Weights of a small mixture-of-experts language model, trained from scratch on English Wikipedia.
Size: 15 layers, width 192, vocabulary 16384, 24.9M parameters.
Experts: 64 experts in each of 13 layers, 32 SwiGLU neurons an expert.
Training: 490M tokens, 3799 steps.
Below are experts of layer 10 (counted from 0) of a mixture-of-experts language model. Rows are named router (the router's row for the expert), gate (a neuron's input weights, with its number), up (a neuron's input weights, with its number) and show model dimensions 0-191. Each number is 128 + 32 x the weight over its row's rms, rounded and kept within 0 to 255.
Before each expert's rows: "gets" lists some tokens that make up at least twice as much of what it gets as of all text; "mostly gets" lists some tokens that are sent to it at least half of the time. This comes from a sample of Wikipedia text that the model never trained on. Tokens count by the router's weight.

# expert 16
gets: " to", ",", " and", " a", ".", " he"
mostly gets: " would", " he", " they", " who", " He", " without"
router [153 104 163  92 142  93 138  98 150  85 155 169 109  97  87 160 161 110 166  98  94 102  97 179 105  91 111 100  94 159 154 151 100 165 157 159  92  99  90  88 156 101  97 159  73  92 162 166  89  94 181 156 159 101  96  88  91 164 157  97 148 118 169 105 154 153 111  79 153 163 161 159  92  89  98  97  93  96  84 156 108  80  94 157 154 101 104  95 110  93  93 154 110  99  97 161 105 152  96 166 152 140  96  99  98  94 153 158 147 165  95 169  90  97 110 157  96  97  90 104 110  84 101  94 160 161 160 162  94  98  96 163 102  88 156 108 153 158  92 166  77  91 159  84  88  95 103 110  90  95  90 170  98 171 168 170 143 146 158 168 116 108 100  93 164 103  90 111 147 153  93  94 103 124  98 104 105  87 147 153  99 160  91 166 168 163  86  88 167 159 146 156]
gate0 [104 103 119 119 192 160 136 122  78 103 158  94 182  98 128 151 192 136 132 131 101  82 140 187 156 112  65 183 181 154 132 128  77 201 162  63 151 109 204 149 159  79  50 167  81 133 168 137 143  69 143 136 108  96 142 143 119 116 166 190  96  98 149 129  74 170 101 118 139 132 192 159 113 140 112 108  86 120 101 132  98 110 137 110  84 137  88 157 120 176 131 127 129  77 123 123 111 153 140 149 165 122 137 170 121 142 121  95 187 158 170 112  81 173 138 146  92 163 101 156 132  82 130 111 149 137 120 149 108 101 170 123  75 117 141 183 145 138 109 129 156 143 129 110 130 122 118 103 140  82  90 100 142 209 142 128 107 174 138 123  95 136 151 107 113 147 121 135 104 147  97  71 215 121  38  84 153  96 122 117 105 147 107 180 129 133  98 105 121 134 138 124]
up0 [126 159 152 115 131 125 138 141 134 154 151  98 101 151 145 197 100  76 112 157 129 175 132 125 181 144 178 131 134 129 188  98 137  75 122 153 138 107 157 114 145 115 148  70 154 123 148  81 124 141 153 164  49 187 127 157 169 168  51 161 127 146  93 179 160 173 210 159 157 116 111  78  98 183 160 129 169 113  92 132  67 178  85 162 148 133 125 117 156 131 156 117 133 156 183 169 139 135 104  58 109 137 119  77 165 130 108 113 109 140 107 226 106  95 132 141 135 122 202 164 103 107 106 128 177 122 137 134 140 130 117 136  70 190 126  95  89  90  74 145 110  99  77 148 166 128 107 200 126 125  91 121 121 108 181 175 114 139 195 126 124 104 103  91 158 112 142 130 107 126 149  99 134 169 144 149 119 146 203 158 110 153 132 122 131 164 130 118 129 114 138 117]
gate1 [115 130 124  87  78 100 132 127 132 104  77 169 118 104 144 124 174 153 173 203 118 128 136 159 156 105 136 104 118 137 134  66  66 104 106 116 101 132  96 170 105 135 118 116 163  74  40 136 113 182 127 151 120 142 114  51  95 171 112 146 150 102 143 114 114 139 102 126 105 149 175 143 117 104 119 182  59 132  85 125 114 140 117 173 122  97 162 116 136 117  93 138 103  62 121 117 188 145  98 132 133 120 141 101 133 157 161  74  97 184 134 174 104 131  47 117 114 128 118 150 103  40 127 134 146  82 150 117  76 156 192 152  77 139 124 164 165 121  68 180 119 131 164 128 108 108 163  87 107 143 146 109 154 134  89 125 115 118 153 140  85 130 168 116  61 108 171 118 106 119  99  81 101 197 108  46  79 112 148 169 126 107 106 146 153 175  97 124 135 162 101 146]
up1 [157 149 142 154 139 137 134 158 121 150 136  94  96 168 137 149 148 142 143  77  78 151  66 178  99 104 126 106 121  97 168 127 122 155 131 137 147 157 138 109 126 152 109 108 168 133 134 151 138  99 118 181  82 101 110 101  90 149 153 170 194 103 129 171 144  92 151 136 131  98 111  57 142 145 255 116 140 136 156 166 161 157 199  69 103 123 145 121  83 150 126 126 136 137 138 163 111 155 132 136 195 107  85  47 137 115 153 180 143 110 170  83  82 112 171 148 116 116 130 135 184 120  93 107  94 189 143 127 118 151 109 138 117 151 140 128 152 175 103 104 180 131 173 120 174 205  73 140 178 167 130 148  59 110 143 111 106 162 143  72 135 155 120 134 146 118  60 156 162 137 140 152 194 122 150 130 120 105  93 137 138 111  97  74  80 167 156 150 118 146 126 114]
gate2 [146 108 121 103 121 194 128 155 151 124 129 134 125 140  92 169 159 124 178 149 116 137 103 190 119 140 198 142 164 151 138 104 100 105 169 167  87 119 130 101  69 104 140 173  54  87 173 170 116 115 127 166  84 113  70  97 169 131 111 126  88  54 128 153 119  96 101 122 129 126 120 140  88 122 157  98 142 117 137 109 152  92  98 152 149 118  58 118 124 167 113 124 144 201 117 119 124 122  95 143 155  72 125  65 168  82 133 112 161 134  61 156  91 117  81 165  94 115 144 137 153 157 136  65 115 193 111 110  78  95 138 124 149 161 136 135  93 150 106 104 127 138 171  65 135 110  88 132 126 114 132 124 127 192 168 146 119 133 182 207  75 129 110 175 143 166 176 156 164 180  88 161 127 164 105 117 173 152  91 117  88  81 114 150 134 188 155 124 135 153 160  73]
up2 [134  71 128 149 128 183 116 156 127 143 135 189 100 134 127 134 138 121 144 148 164 168 207  80 153  87 122 163 186 173 156 150 137 120 173 180 145 146 143 116  66 207 117  81 129 113 208  53 120 117 119 149 109 111  44 109  85 128 122 137 140 130 132 109  93 166 133 113 158 114 109 163  84 111 160 171 150 208 163  81 121 165  83 180 159 147  94 124 141 153 129 106 101  97 116  91  69 164  92  99 129 117 121 126 184 160 111 169 162 153  86 111 129 111 123 151  72  92 139  94 181 142 150  91 186 210  82 118 168  98 113 153 141 160 135 169  83 108 125 100 156 134 166 103 124 104 121 101  86 121  96  87 136 151  98  91 140 138 156 172 111 158 161 117 117 127 145 144  98 124 159  94 198 142 127  94 140 137 137  98 107  92 100 132 100 145  68 125 143 134 130 124]
gate3 [116 143 161  14 143 148 148  98  78 139 103 112 115  95 121 171 100  27 119 112 141 119 121 159 109  84 138 142 147 137 134 122 181 156 114  98 108 106 195 145  67  94 121 187 100 126 120 165 207 122 148  96 100 117 112 118 101 140 108 104 152  91 168 131 165  98 110  98 134 110 168 127 110 144 113 130 165 100 127 135 154 105  88 125 101  88 138 141 142 146  88 152 127 108 130 146 124 150 115 115 125 145 142 177 122 113 143 107 139 131 156 169 166  78 177 179 135 110 103 115 116 107 133 135 118 156  96 137 142 130 108 124  81  92 138 106 164  98 108 164 120  74 122 157 144  92  94  82 153  40 129 116 121 120 128 115 172  87 235  71 123 140 157 105 208 129 128 183  59 135 132 120 110 172 138  86 117 145  79 174  60 143  74 144 156 125  91  78 131 134  82 164]
up3 [152 134  87 219  99 115 118 127 153 109 147 155 142 111 125 114 118 209 172 129 140 186 124  65 166 164 103  92  93 147 148 124  67 130 165 164 136 151  52 160 155 176 169 105 150 123 123  98  53 104  98 120 121  97 121 171 134 129 143 157  95 150 124 117  85 144 146 191 187 185 115 136 127 104 161 160 120 161 134  87 108 156 144  99 144 151 143 101  97 116 119 138  91 145 113  86  88 141 174 116 147 119 118  64 144  88 127 125  94 117 138 174 125 151  89  79 134 118 157 142 123 124 135 155 127  90 121 165 183  81 141 117 164 165 106 128 117 118 106  91 138 181 136 125 105 124 147 164 110 185 129 176  96 132 128 158 112 165  67 142 148  93 119 176  43 156 124  46 148 133 120 154 107 127 111 147 121 108 164  77 147 113 175 127 154 147 182 170 106 119 217  67]
gate4 [ 85 107 174 117 118 104 123 111 143 166 140 127  82  90 101 141 135 145 106 120 115 159 183 165  94 159 163 177 119 116 145 128  72 124 123 155  89 172  52 102 152 112 123 136 127  64 110  90 107 141 141 162 135 108 131 182 108 115 185 100 133 158 163 116 158  76 105 140 152 176 113 110 151 134  97 103 104  91  64 154 131 142 176 145 147 137 102 122 167 231 155 145 144  49 126 186 154 129 124 123 167 110 128 185 171 135 143 154 129 107 136 113 125 180 172 143 141  71 124  53 180 115 116 125 137 136 187 166 111  95  79 145  58  70 111 136 112 162 120 124 126 132 156  99 195 176 126 107 136 118 131  98 103 117  81 126 162 158 136 163  62 133 216 111 112 115 125 117 102 153 166  97 124 150 120  53 131 157 118 123 106 146  63 134 165 139 164 114 160 137 113 105]
up4 [150 169 128 158 157 107 131 101  98  78 171 148  78 154 173 125 125 162 105  56 190 147 108 119 126  62 123 113 121 129 161 144 135 127 187 103 195 112 165 145 106 139 107 123 139 137 174 130  80 131 165 151 108 181  71  71 127 116  81 187 156 140 111 127 133 184 111 123  93 128 164 141 104  62 127 106 147 138 210  74 123 112  78  91 148 132 129 175  79  64 113 104 126 119 106 110 117 130 122  93 164 141 109 117 118  87  91  95 112 131 118 144 139  64 116 118 138 140 141 159 141 116 114 140 114 125 102 112 167 137 149 118 175 138 108 126 101 115  75 120  94  75 118 200 122  69  90 145  95 163 148 143 138 127 183 123  52  96 123 150 135 111  91 108  81 125 164 103 200 152 119 134 144 109 148 170 142  86 141 129 156 176 178 117 122 173  72 143  64 106  81  66]
gate5 [152 100 109 124 136 149 135  70 132 151 154 125 138  87  94 101 137  95 111  85 206  94 147 142 138 142  99  87 105  98 124 189  84 138  96 161 131 102 154 144 120 183 150 125  97 124 101 144 152 135 178 159 132 129 148 126 126  95 180 146  55 109 154 148 151 124 159 116 133 120 126 138 132  87 135 137  71  82 111 124 109 106  39 138 116 130 176 158 119 115 131 118 117 124 129 143 152 122 168  90 141 102 137 129 160 146 168  83 142  93 135  99  66 169 104 157 100 185 104  76 138  86 138  97  94 155 190 114 148 118  91 134 121 103 170 134  77 161 104 124  73 158 127  64 105 104 156  93  81  65  64  73 160 150  99 129 198 126 155 200 103  69  50 129 145  88 150 172  93 152 120 104 192  90 127 107 118  67  91 149 138 181 131 159 161 142 141 125 108  78 122 137]
up5 [108 156 170 138 177  93 162 134 149 123 155 115 129 147  90 167 146 158 149 151  98 162 124 102 134  91  56 171  59 156 194 146 114 139 118  89 114 128 110 162 102 113 140 124 122 151 109  77  49 159 132 114  58 112 140 128 161 171 132 123 215  77 152  85 167 127 123 154 121  70 103 150 142 130 107 131 160 201 184  83  92 180 170  43 132 100 129  70 173  95  95 151  94 113  81  97 102 128 108 121 135 129 155  84 148 126 110 164 127 123 113 138 153 112 120 121 176 109 157 151 119 139 112 138 142  99  56 163 134 165  98 119 135 115  95 141 174 117 127  92 150  72 181 157 149 124 107 152 128 177 176 156 145 115 150 129 133 130 168  80 160 163 154 120 174 140 130  94 157 126 138  96 121  87 131 144 110 118 141 162  71  95 145  48 116 121 123 162 212 129 131 161]
gate6 [149  26 150 118 128 117 152 109 138 139  70 212 127 125 114 119 126 126 106 102 134  72  93 151  97 110  47 133 142 135 133 154  98 124 161 142 111 109 159 114 103 106 120 152  95 128 127  88  95  63 126  52  69 192 100 128  91 125 128 106  96  90 163 116 121 136 118  91 142 191 128 108 126 168 126 169 146  97 127 113 158 108 157 162 135  38 134 164 138 195 129 113 145 110 128 169 103 143 123 105 213 138 119  94 102  91  91 102 157 155 186 111 123 140 152 125 119 140  88 158 133 167  99 136 133 181 140 127 109 132  88 142  79  69 101 120 122 177  93 171 148 118 105 136 120 133 184 112 106  89 141 167  75 149 100 128  98  83 143 185 112 163 157  65  90 118 187  99  99 112  70 152 142 143  90 144 161 118 164 113  96 172 125 118 130 169 133 128  67 156 131  92]
up6 [ 89 192 117 145 162 128 118 155 130  87 156  60 144 122 128 161 141 162 104  96 108 170 108 161 194 124 127 153 134 129 133  95 135 159  85 150 154 157  77 151 120 148 156  92 219 101  74 122 109 184 142 164 146  61 123 140 157 148 119 144 144 136 125 130 153 101 111 137 111  62 147 169 136  92 100 143 106 164 204 122  61 128  31 145 123 162 176 169  91 101 137 128 119 106 152  81 176 132 148 166 139 118 129 205 164 134 140 172 101 181 141 134 175 137  86 125 137 169 161 138 116 118 103 158 149 125 169 102 126 107 172 120 157 162 206 111 169 104 115 118 117 103 125 105 137 126 114 107 106 126  83 105 192 101 156  73 137 128 120  78 103 102 119 159  93 172 141 177 159 195 138  71 157  99 175 127 102 107 154 109 153 132 150 156 145 129  70 161  96 116 145 123]
gate7 [217 104 178 111 111 156 163 102 160 125 118 155 108  50 122 123 135 147 138  83 138 150 101 206 173 106 139  75  81 126 150 131  79 173 169 126 151 104 110 144 104 131 153 152  75  54 109 128  47 145 179 140 159  96  58 118 119 179  87 150  70 112 111 147 125  95 116  93 102 168  84 162  69 130 138 140  87 154 121 126 139  85 135 106 126 145  84 110 153 125  92 156  92 118 144 101 128 136  58 125 180 125 147  78 152 179  91 106 123 154 118 208 131  83 116 132  91 127  94 115 128  97 120 106 145 136 179 109 146 153  67 182  97 102 125 139 176 110  93  97 129 119 147 151 113 104 101 170 145 115 145 144 145 131 135 135 108 119 192 114 109 198 146  64 156 160 169 148 150  87 108  87 143 123 118 152 130 113 122 131 142 170 164  94  84 130  79 147  82 130 112 123]
up7 [176  48 201 127  78 159 122 119 157 132 115 170 124 113 170 100 131 129 140  81 167 162  80 186 127  92 142 112  86 133  98 118 120 177 160 137 146 116 161 107  86 138 126 161  61 121  99 102 109 112 201 139 125 138 126 107 124 156  90 190  86 127 135 161 132  88 161 115  91 121  91 126  73 151 175 128 117 135 122 129 145 104 164  67 134 128 130 125 178 129  78 133 130 128 135 108 124 152  67 147 172 127 102  92 102 185 111 102 109 190 113 201 119 114 111 129  79 141 104 104 100 113 130  72 122 171 179 100 143 157  88 177  88  81 111 139 177  81 147  78  73 134 135 136  68 103 117 148 134 160 112 139 168 133 113 206  72 134 168 105 139 199 144 108 161 154 164 142 141  63 131  96 173 146 115 152 139 125  89 129 177 158 138 153 113  99  99 137  88  89 114 134]